config.toml
hidden_size = 384
router_noise = 0.3
lr_router = 0.000447
qk_norm = true
parallel_block = false
init_std_down = 0.0
beta2 = 0.99
decay_fraction = 0.448
doc_mask = true
Below are experts of layer 4 (counted from 0) of a mixture-of-experts language model. Rows are named router (the router's row for the expert), down (a neuron's output weights, with its number) and show model dimensions 0-95. Each number is 128 + 24 x the weight over its row's rms, rounded and kept within 0 to 255. Numbers have three digits each.
Before each expert's rows: a language model's description of what the expert responds to. This comes from a sample of Wikipedia text that the model never trained on.

# expert 41
What it handles: Periods, line breaks, brackets and conjunctions in quoted speech and list lines, such as the final period of a quotation, and, [.
router:126124107171113094125155146122109146125157134128122128138162157099120155119131124139094126167142095110137112100106108108137114117117135143160129106131076192156076154135150104159149138117129113132189179134093096132077090117142101141134105109156196140143128168131141109152121147126115084114
down0:107115106182080145129150104130158076174105174118124149143110168091150100169141118099136107166138100147126110089161104136126105145133175134145126135123115117134117100132128113144134100145180122137142165114142109115095131137143072163128073080104110151129127115095132123125081139124108126147
down1:132101116129105121123129145137109130170167164143078125105115153183114097131156126176171140098097128127109114134100157108122147111122109121145103133124135115153100114136125154140150145150180122141109116116082132124113108191107121142172101114136115063108096129101166140181124169127078118156
down2:116132099149142132073112110138145108112111098125182123117085109121154138115093116112097139155109083101099154085131091149092125074160104106093115112102170118130135179136146107141114171113096158132150113106150112139157182134150141168142122084137119184109149124113153135133147111132136119157
down3:092121144100153142125107122124161139163100136140123140124110117140143103121147144117177147085111113106102147126147135156130165133152130103080122145138154102116129114106122167147123176093098126133121112114147132131155148127134153138100133124119089125100083101160076164104124135101115157132
down4:139092115128126115128111139135121107138136136129114124112135111150161172098141138112130104128153112108126173106160126114161167099123107110132126125128149107096081101161185132073099135119107139088136102094142141106095083119130155050151160112157136123130061144131136124089137091137116114112
down5:115126148110139142178077119140085103118127118124177103131132154145124105112113079123103127098134108146127136147133128106155134100158127145090167150152124132122098140128116105119076129109152126147142123123129070131140134148129092165147115106060140159117110135130146161100117090136089103118
down6:178093123131108115127140143125104129169145157131112110147109131125109163154144121132133096137144109104081109116078105153152075130145120112154127189149116113118139169125156106168114116146105200134109133091118152131137126109129133110131106133144115121138119128137129089107123101102157117151
down7:103167151137141120144131114123123137117133142168133135137117110099124158145111090119078111128141133176128125115120134109159083066160132152133110124114106149097119130147188124142143069100134118137145154109149141145152089120116132133140073125106140128147152097161079131113159127114105144144
down8:116096115129154143093137095130121152119152064108101125130102172157147105148143123157114131128148129104122117148118178131132165082179133121131105147131089128130108123078133151179118070160107104147137133124148158102078117121125142100120105149114168141102127138117181132162147124138130144138

# expert 59
What it handles: Nouns and adjectives right after a or the in descriptive phrases, plus relatives which and who, such as ballad, harbour, troupe, member.
router:152131146143131123090123085133095122096147141147135135160123120118140138077101164148131153162110134132130163153099125106120145093126127155103137090118152102142104106156111114147129063089136122188130136094097124146135130152143150146135104147104132139143075149153103113173106109113128133155
down0:123143163071114091113105178148114143134156137128169153138178121108124112106138138112107132145096153131094125158133114114116150169108159097113133113116138176127088145121121127149117113111142119141148122095103159093145088109098120134110135099118089145113125123140122133105157112118156138119
down1:124135095156089184139134123125068106094154057143145156116106135113131105123160125130151164147142095106151108141133187127135108151132144167155100098139135138102123112131154169106149047133141144104137139140148129108103137116105120126114110143143118160140150153118110110138140123135148093131
down2:139126110091121128096155124119156147105135117129135119156117112110131148130149106115128130115118159085150147087105147121137112091158142075092129095121115116148163123129147131158060083144126149154187107114135133137150171165183152100156169105097105147142159123122131151104098117100123134139
down3:085117139113099106133167111094164164103121124119123130150089156149121132097160148161129122130105139112149123143133143130129132111156160121112144125132125103147173152175112131168113142153106080142124150072132188106138100193145145145131141165123145109116116123158128146103104077105109113178
down4:106155106147122090111140125151128123126177179147117141111149114134168123106148117119119143124089152093134169090148087112151151132118171076097108147113097090119131141131104133095100158143136137106156119135135160139127120104086118138167081117146094142105079158108162137090133098132122146103
down5:171138163121174118098129166139137135131116132107102130133170131131158149135138140152170168084141165110143120153133157163117120115102149136120079126123133101093135169159121084117158092126121135098115118182107157120131126100116123114120144106119094132103122164141139118130115192120137130160
down6:172124087111127148126135142146151164147136081160146087144147145127117151128116097169091137116137134144127160107104138133121110132073096152105094120051135145117140147136124097084147111090126129089155158113099181097120106128129122166133162147117114125113103116089104161109110110131126119134
down7:134152162106125135149142141122101107164133162114168135154093086105104109154165096133130170158160111096092092159128098065158102131099129113115150151116147127138148110140082128117120161105148112116145129162133104154103165138091144100115177085095134101146123122086179109115129106119140112132
down8:126131132101120142107102151133139107154146096069147147098110117148159104154129126117103138105154110101130083147130125086112112110156137133132094176141106151132126138126135122078162116155142108168098122155099122112134149134136157109090142125079130101156114121142106036123145107112081136144

# expert 32
What it handles: Pronouns and function words inside quotations, reviews and song titles, such as you, I, he, a, so, plus line starts and "and".
router:088151108143114117122145156158139175115133129128105118127124169102131152107127124153101099108124138119134084121089099124133118108135118169160164107152074200130088144148117132147126113123127118149159157110097108149098084140142109137143130147159143143117153174097143122145107142108108083131
down0:146125149104114134170142134147139082121108127119134028098127120146111154123122126119113136102148101155119141160134123147146144163097140129133101142152151174127113063111085129114136129152065125117124117132130095181108132100134130143114102131169123144102066145165095122107095097120109127124
down1:124184117153105112112120096142137179141085093106123093134101092105157130160098124123073146194135141138120095138099151142154123136132107167163116139113173177167113163114118120142138152150119125135165156136087177121104094087113095129127163106132066162169115146063089115149139162101083139086
down2:115151097102144129095115129117105147144154113124155138096160148124077132121104123135110114140130083110133130153111130122043133128148109162105110089158129121135092151103150134159134133097086134116137109108093109113117106149126140107129130146129122180080096111124110124171104167147132121109
down3:106090110188141180068118086140123135136156091154169128177156129165157118087111123122140130098130141099108127109098125089154154139095120133106163130143130101140151133085114108143159118102128149100157155149156138122110101140132138149125128113133152116096110073150126136125129136127137101142
down4:138109120106099102150125139132128125077128144135174182114133165108086148121089156141138129098100124140161106092144152141123161154122162094089122131142111119106110137130123094131081147155096075163090141136119137098151123114090118169138118144100121109115138134121117130099106131127125153113
down5:155113144145126121140111085113154168147111104091150097078120153137127106171135147152120130108120161126112070143123135096112133117116154141120133121092100159117138103101100158103135163130109095110161113108097086111114128107144108138136099151154112150072122126154144079168144163116117120118
down6:112120142116148100101169120121133139168085133157122121088110134120123147151115124189121158167121124126150142119084161127153112104114111112151111140130138144127117095142117083138114148132112130133103159086131120162116138133146110166145137071155137128153107174123104102136111111092103150112
down7:118154103080112117113110103097152135116106117127139131160094137140132109131143160113115089105117114077135199094086136174132144085128091168151122102172128142125118148090136113143098065110135148117137079076078136142114075096128116149155093106161150140116106128082125120117125125152080149130
down8:131111130125141145137154132080118141114129136122066107135108073135184079163130100106151099162171139121165121170160109126129109145104151143110129147125136128120157106104134174142145117155071155115148176168131122124098145120119110151179141089111166107093119122165105103121148152107086135111